config.yaml
n_layer: 14
d_model: 768
n_experts: 16
experts_per_token: 2
d_expert: 256
d_shared_expert: 0
activation: "swiglu"
moe_layers: [0, 1, 2, 3, 4, 5, 6, 7, 8, 9, 10, 11, 12, 13]
router_score: "softmax"
normalize_top_k: true
routed_scale: 1.5
balance_loss: 0.0162
balance_bias: false
init_std_router: 0.00754
lr_router: 0.000477
vocab_size: 8192
norm: "rmsnorm"
norm_eps: 1e-06
tie_embeddings: false
optimizer: "soap_variant"
lr: 0.00291
beta1: 0.95
beta2: 0.99
batch_tokens: [65536, 131072]
seq_len: 1024
train_tokens: 573100000
steps: 5978
dataset: "wikipedia_en"
Below are experts of layer 5 (counted from 0) of a mixture-of-experts language model. Rows are named router (the router's row for the expert), gate (a neuron's input weights, with its number), up (a neuron's input weights, with its number), down (a neuron's output weights, with its number) and show model dimensions 96-191. Each number is 128 + 32 x the weight over its row's rms, rounded and kept within 0 to 255. Numbers have three digits each.
After each expert's rows: "gets" lists some tokens that make up at least twice as much of what it gets as of all text. This comes from a sample of Wikipedia text that the model never trained on. Tokens count by the router's weight.

# expert 5
router:134127108091153213117077085167139107164120113080142053094132081111109157129160203071093085055125096091148109156155094137086130128118099099104128095097145167138123092132154091140151147081137105142111153128129165133117171117141148151115087099168211106119113141124208180190094117057099112154
gate0:083116108151157169107127152183123167154092145110087059201069156109078164088163138142105147098146047109103169124096183213120168119210146146078143120121106140143114115130142084127190146175152129184084175124096141124136105109108083151099117153136121135154111114161107097163100127089103189078
up0:165119135172111087129130226171054105148130152116131160165126127128204191127152154122171140211137142097133160103192096137123106146123007152134142149109125090130153062114106071150117121167138091135096158119110170132125085119156087188099071151118091191131099134135180147119170139151136113143
down0:160137059170114138165174150079162110219144151206103142099094183127146144154144116077136126170116166112120148152175122120036144157126128125118132164132119119114103121139121106138084133139089115088134120076103168118128220139152153183111096110145111159082142143165134182138141145114094102133
gate1:122174111150108086133162188144085109123102109115069168122151195072119071113191104195095144081122064168138216169108111098146079150143134126121114187093121119144162113104126113154116128115163160110119094148160090152105156173024124152159132123090163111111085152112129086106150193097158159164
up1:077103117123116118124091104138174111167209098072126146134154087147112178149147089124118121112082063140117106133133116134143125033092108173136148089090072165103170128151127160115130131096129093083103077138175182140130125130097224169127133099126103099147079208108107117152153114066093055183
down1:183152169121144174113172172142129125153076175140162127167131120101137112115132108146097179137122100116120121161142081126119124164119127088155171102130099117127074166106080122183103149134123110142097110145129131150148145158080131123136156183126119163138173137139102141162128111139088127152
gets: "201", "202", "200", "199", "198", "197"

# expert 13
router:102120117143124152113142122167039154140119142143070082133101142085146101129093151162162073086100179127162145146130092156131137081176118149133155144167151123129112135150140104128081143166133132138173156080113123118126085036135118119189144148090121138104153179137113135105090138115136157115
gate0:154137118133186151147134150154120108112137094154118121134149133139130110106140133126084176143142117099165083119108131102172072117124116092140090144158144127102133102084119085147070106159134124048133094126100129097157151121123095175107108122094137113093094218166176139157158128147150156044
up0:152111174162104074107044159122135146078154109204132123119114070080147122117165080205150114131150140185103148150114154123118148135125180132097144144138175172133130165149151185151118107116181142159116130178173067191136167050096102136076190103130107155144119054084093125185127144101129137172
down0:120098197137184157133131090117165120170164117138089185144116172143094111126114127231117092054151104133090128136116121139116074176150102169106151056102093094153138114173110145160067127146122078150178115055113165129141105162137108143093137108158172084125155124139096101112148215128164059085
gate1:104130123076185105113134161119112170088142192181144162135138122157121138114137166118094090077131091168127093107129092115141147172138086120119095124127137102077137146179131118156141097095145158124125096116192104153133123152103060097121163155138105137145101184092092154106143105139121168133
up1:112140159129097124119100123128129110217109093135136143146167151165147094094141044193110175124132123159073123135070128132118194105145167139167152118173076108163077117125098131124138136114120114106100095074085097140181124203141114133149114146097105128173179117196124155142147140161090144026
down1:103140175157108149113131139136140160168140069108125143147116096098125159148077130127086101121077157110128131173128000171122165123126168130119126109111144137159157150108123110169107228124103091124123166138121128119119121104179093163110120088131115187122163138144116145143070133080110106078
gets: " |", ",", " and", ";", ":", "–"

# expert 9
router:147088148068104117125137136175149188116138152178085130165162148122089116167160094152181063111138145113124127093131091158130175110140122173129119069210139120061123183138130101136115122087156151141127126182166104163101134105157153067161150148071119183131140138123191173168115105162133112123
gate0:113151144082113071183111128171096087113089104125134104105113100129100119155115138204159104165187136128204194141182127069179095059138115108131118215113092122138140146125181114030105115075094091108099116152118160158096122107096106188121147133146137109099155173127089122123104148096105114121
up0:145143058115177132098161159148105156108192176074124063115101000152125132124161151140146162105116181130118078144155157076157103097145121156145132117119178103110116125116118112123135133169148112154113132127151136150150122152158158160080104130103164157144178107130082180140107112063109107110
down0:110086138102132134129148157112104114072091139096114166133072127101147137145123109130137133123094094073114102149094191092115083149144161156156125167111098126141093073151144161138151150129135136138138113135054161161120124133094144151111104105146158098178149103116120129155082128140085090142
gate1:184103126119122089134099110140095207158111072178161168147145109136147109078103101134079176155178143119121133166120100127078065197105066095081145072117142148141080119102216126151117106113182153082081098115182152136163113206157134142121064114161152109165118147114194148116190148134173126080
up1:143156126121139120122084111128075132157095143128119085123139120110092093156137125175119093149120137176096108155113085134133155078120103111066128144131080152128083093154123125084115109147096144161099132128102105124110133103090175153122083099156132175128095165120132126087120126130094171122
down1:131091184122121127064117072128092155109127125142148120163135105138111068156076198104093119116142140194105108095144127087116143123156138135140089150085122120131111114128098183128094154152155130138142101172111111093101118113099115156152046071151163124129176128167098059112133163133087153139
gets: " (", " \"", "200", "\"", "201", "199"

# expert 3
router:143127138079095159105133178107112099154043110124115158191113116063169135136149143122125081195159095126128131082145126083120119139128106100104105146170144083129108115107096055141074134178155108084155108110109115133204100145106143091056156135124123182111152154122108137127122160061093076149
gate0:051201131100123168131147080170164123098108090108184072112150141161120107064107124155144131118143121175086124119124098128144088128135132083121124127152145140087132104145096137152104136100074170118121100143118224128123126117161130148110100130111128114173121135160126192126063176176115124131
up0:114172087099146068170169159175052125138091134130202134132175129111056111163118046168189119140105044152075149171086158107146160178094091159170119116133174125127147153089078132049151134146169136149080099155179108095143089174170143121082112099145094099153093173105154155159100156127110102168
down0:105096108100145159166096131105136163101084145085195167111117147137114125130112118102105137103104068092091121117135131126110133152033150104114101082165141138132126124158172170179161201119105120153165116078155100064092110197100116170151086124149166153118108130131143104127155070093113106092
gate1:129126144144149112121091109216138141087105173182107167116071105136082103145129088133097099164118041147094143089159116083153103164170128140082138134121112172148117128147088167117049103112118085129097139107153134159190152133084137114169162199166140115193125099157168107158069129132101113131
up1:136133105138102133080138099154153080134057157089182126120123141118102047181144192117113152095099151115124120085153150151147161151174133093156167165131115154086182073122172141154096118111168173112140130128073131114144092093075070118146114086137128127109118108111143165156110120168129103144
down1:153147086182127109200158067128077135125183141189132106157112135133147182185164082117160150130087167221140105122095137179113114150162192149149108123121118108127175096172166178116151102145128147145123201122153102128141143159091127162177135137168144075155156147175144103179172104157092140112
gets: "-", "6", "5", "y", "7", "ly"

# expert 11
router:108157152086101137144161147146048083130159108142133155118150116034144090083121123123118160144154099166156085166138072122143055113134174171120035158105176075115142142146059154131105118088125141090064184162102087176137116116077160106138104112136146176133095138128176108118145114110134107084
gate0:101133099064129179107110153128077091110166132147114123097154119151141165192174177109147163180099081132161133163101080147073144133164124165147103152144145107145167148145134171045184103095153167102151064120157096148127092120162144154094151156153140041170131165137137084110097123121103124081
up0:132087113127151065145153089164160094135118149077117123146116169123147133181112191164085109092132112142080163119122113123138081101190082140069168090173172148109149138133081115109160145090101166110127208131172127129108159148127057109142125145113139131186075140141102103135150095099148029213
down0:158181123123140151108107176161101107138180153137090183052115111108139141150121127087094092126104139100119138212137139153115122081106137095093148083184039119136206107096103104145102150132097157162150148112149090125165163122126143119114183121114174105110147119051099179168120124124148109129
gate1:196165110096124195140130103089057062145140147120088137099172106141109159137148128043022154151144130133148141182114133077116123101113118068187086153117114098086116132094131190171111166124119147099118140096096157082135193088163136192104174130164107135140050122136132156126107173140146128111
up1:145131117177124134138147123124168123128165129131176198102089161094140121114133096138136131188236139149106120143094145065057140203174136165126153066097191151127163111116131133101137117168115117136065108140087067183115151063137141158108147133105068170132079153141115122077119097165151094105
down1:145117131133142132121117130130060074103172126161128094126137139132178130107079180077122114182076126116102052122141110175145126119121150168091148092106125113180101153153195102091222100170159134120194119149182158170105126149051197099136145110084129108127122110148134150158161172148149126154
gets: " the", " in", " to", "|", " by", " on"

# expert 1
router:089132193124060151111072093200142173151109152131146143117109136107128050063093125127140118150151156130100090044105119153160136167147166122116148153137095099151118121142166190131150167109073134121087157115097130180138148117158077133126088134117165087106128139089113162116117145145181131165
gate0:096138132113101158160080031100143159156113087149116129124132154179077177154097152161076158101093127076125111100120146182174143119143091130066127141178178134113167113132127115110165119119122086143114154098082165093126098188137072136110136145141122175093117214161125084183146126115188103081
up0:105156106168104103119139130118118114176057068135133124184215148157090147201119101111105109147137110104125116212129179110162157150120100107089122088142129126098108092147158138119178148140113118157143155113094131155154172178126140095127165140163171180169132166151096126147117164111130122096
down0:102137137109072119075100106129142069101169132123067137104173151119142139149134045150101111149167071046122151113129114080110138135142107145129137100168123120083111084129113109156175093120116163115103120124079112060128098143162134152079126184125082191127099145127116152114114078134183145143
gate1:088106103077102159104145090099138135066100134129180182082156115119107161142159120140101094092109096094147124137133145096131128177115112187075173125152165093151135166138121135056114156101124109173110110107200145178122180196103165155095142066132091109126139137169101132202097216188141156097
up1:073143168117144146120137133077153169116124153098123110125096153119206141098132184104121094118162140115136111145105083142147110129099115128153206136133094124078108163129094090133096114109118130122067136168093130124074119101069157104111143162092139102144142099111109108139178106097096144118
down1:186160112127123078158116155154135180030124121160101100081152096049108155089134175160156158131121147197112141189168038126196173122101146099168083085145111129132099139164106134063092089147138124098181059135144164139121103103113177097139213137169167100115128127155124092127137081104106182126
gets: "s", "es", "is", "as", "ers", "os"

# expert 15
router:110106123203175102142155079120109131141137109111141116137166140091095114173124124141159107134088101139130141186142107165076146155030106121122065119091116196158120141155154156109155158094090151107127125126106159172101114048102122172085127166069091131129141173187119121138119126182116119123
gate0:175139139086126181149209190093153123154076102104157130176147127089166059139137137141141135198116096116128078117082166097059121090114176049112140149141158136126173073151130127158104186127103176125095148096222111142147139137103185135103096151161123127144164103076132141123087128168178122164
up0:131161158163146130098171119162074116141166068064076145172110092113094124090118065104096160162120148138139111134141167135149116124136123114072139169135192113094141146131121124084079193136146156149175133106132135108093208156130136142145152116084180096111161116077146061153166174179139167097
down0:077101128158096118104084133158130143097086123147109176155154085153105087151101115123125152136104117105111156114131161163137178077118114140096116126153131171109151094118113121098106159157079094105114097149099126127134127131126116119071119128155124149088129091073103153142089091186154106092
gate1:161173173098129160140099097040080128163178142065101090119120127100112142141158099143083089202111178110123126123118139129114109116128148176080111143154110070159128188084157056122123182118128110091135082168130150139083133133178108134169178120162113136131066143132060106155102117086088186147
up1:131145139104156129094053161186177103134135079125167069124094141142131175154042067164080105122063130107101104141187191069175140108235111172151140183101118099117131067071195165109113079165136074111124125106124121074134162160120127148069184168118131156084079106132117091124104119118133120060
down1:159102153096153082129156120157113147181138171096178154133160193145159119145066113135138063131116119070106122116146128187101161158192112105129117120094143104148137113152079136132155100130072138156136130098133181104117187167158095105166155107101149209140090119113126114159083072124108137122
gets: "1", "2", "0", "3", "4", ")"

# expert 2
router:172117115115103090147146097093120107127165120169135104104165135082131162154122157169122145140136078128115160134106109170164171108120124127150152115115159112095150106098162110122131128142111130144132102155113078110161123161151036154075130122183150114163099103211166112104171089179109129090
gate0:103147140139116166171174131086147124127192161108113170128161114115203114118115184108146146152166141209102120059088102075169107192182161167135121067168136187118092130172177131092126093145163141123123114132169148118116197166175125096106067152073103037123123148139136144093142126108074102087
up0:103099112181138142089095119173134105182137134150160180123092097109127160110117110155163107156156128154123164115132121147116170127152180098125109175102108103144121166088079175150165136117154115127165155108115131091048126121106108094185083120142165192131162129092120091203097094167123121188
down0:142114117098163112083178090050073150127096110107178156144100114128151159079062099100132096116089136095145139121158070138170136072155117152103160087138088103139141135155106155132093117080118104181123077159131145080182105179127140204148168173141155154182127160119101179172119059163161120046
gate1:097071159144087220118135152131095114170138082140163115129121191202106179121111122132129157123155072135143122134169141113131117054135042193160098110163143123131113106100112109110174083122080090137130133106140158121151126115107075164122157141170135125117120097132123238110127096114165202102
up1:157134143191116199159118135132155107118117127120188134055130143173114127120121116105092145177117129089134150108212158127099139085171149168124135120091077137098125131170120099120157115141081104154136147151132134128130145137166126047089109153137154070102075132150124147132087084089122158178
down1:146089159109099133098144092131167162137158134176097100133143182150113100120140109156103134133085145189180179107146132112090112109096126165085086171110153139095130090101125115124124172134116139104103134128110098149124116112109156063131094136157121058156119148102068100066049164113139148150
gets: " ", ".", "\n", " |\n", ".\n\n", "\n\n"

# expert 4
router:136103170198130173139119123106096105175105115136199163093139144086168080126109131150079168076150129154128131157125162145134147134111109118089146094076081077145110089085142160111093103127168118118157169071098098087116079172061126119124119124139123075100100132145051131145091095147142161159
gate0:153139099141123126141090105081093167156157100131148150149120134147102095139115139117122126138150097122157132083079141043142094111133172112104095183194115158133097181099129146106154135110137186125071078127144141153158103133073163135148109234062089145135033144174123059082103106137085128080
up0:095156181136109143112145110111108174143127151120098115146181095167110149127107162077183118144109121173128042148104115076153162132160119091129169113127118149116094108078162161108123147092135100169132221131125122191109182148153114213168126179174078065132115147178175134128103125128130159192
down0:100108126118092126071162097122068102189130125121121152177101098079112147115094135087159115141135114107105114108128080141118094156121134138151119124134156129107119145075142124119148078138112155111111145131129102030062134128167160134103169157144054162138084134105095125125148160096153110174
gate1:123108130105111116124135107129067173153124122071113118175154053140075155126115104144146162119152181087167146176110143085152165094127161150139167086133127130142141136096110100123111158101078078124132138149161062130141102158166122148130132167138123134114051104150114125159199150146150126160
up1:104138126098168097109199128154106097118133129118162067149142120141168144074170124104139073114185120092129131114120084153136119141130139163139127127095088123166129101133114117061189105170106181083095107140159138166159095115096099127139154135085134124124103097161142134154132098145122162127
down1:133115125129133076177096110183127094159094064111144156105125080150103165076154153157103092131125056124146174114139029148124132130082136133123180108159109137106095123155143095106182146113137183157091169123154115121102125063093146190122155075150165086139087119120119107113095135072111146123
gets: " of", " was", " as", " is", " be", " to"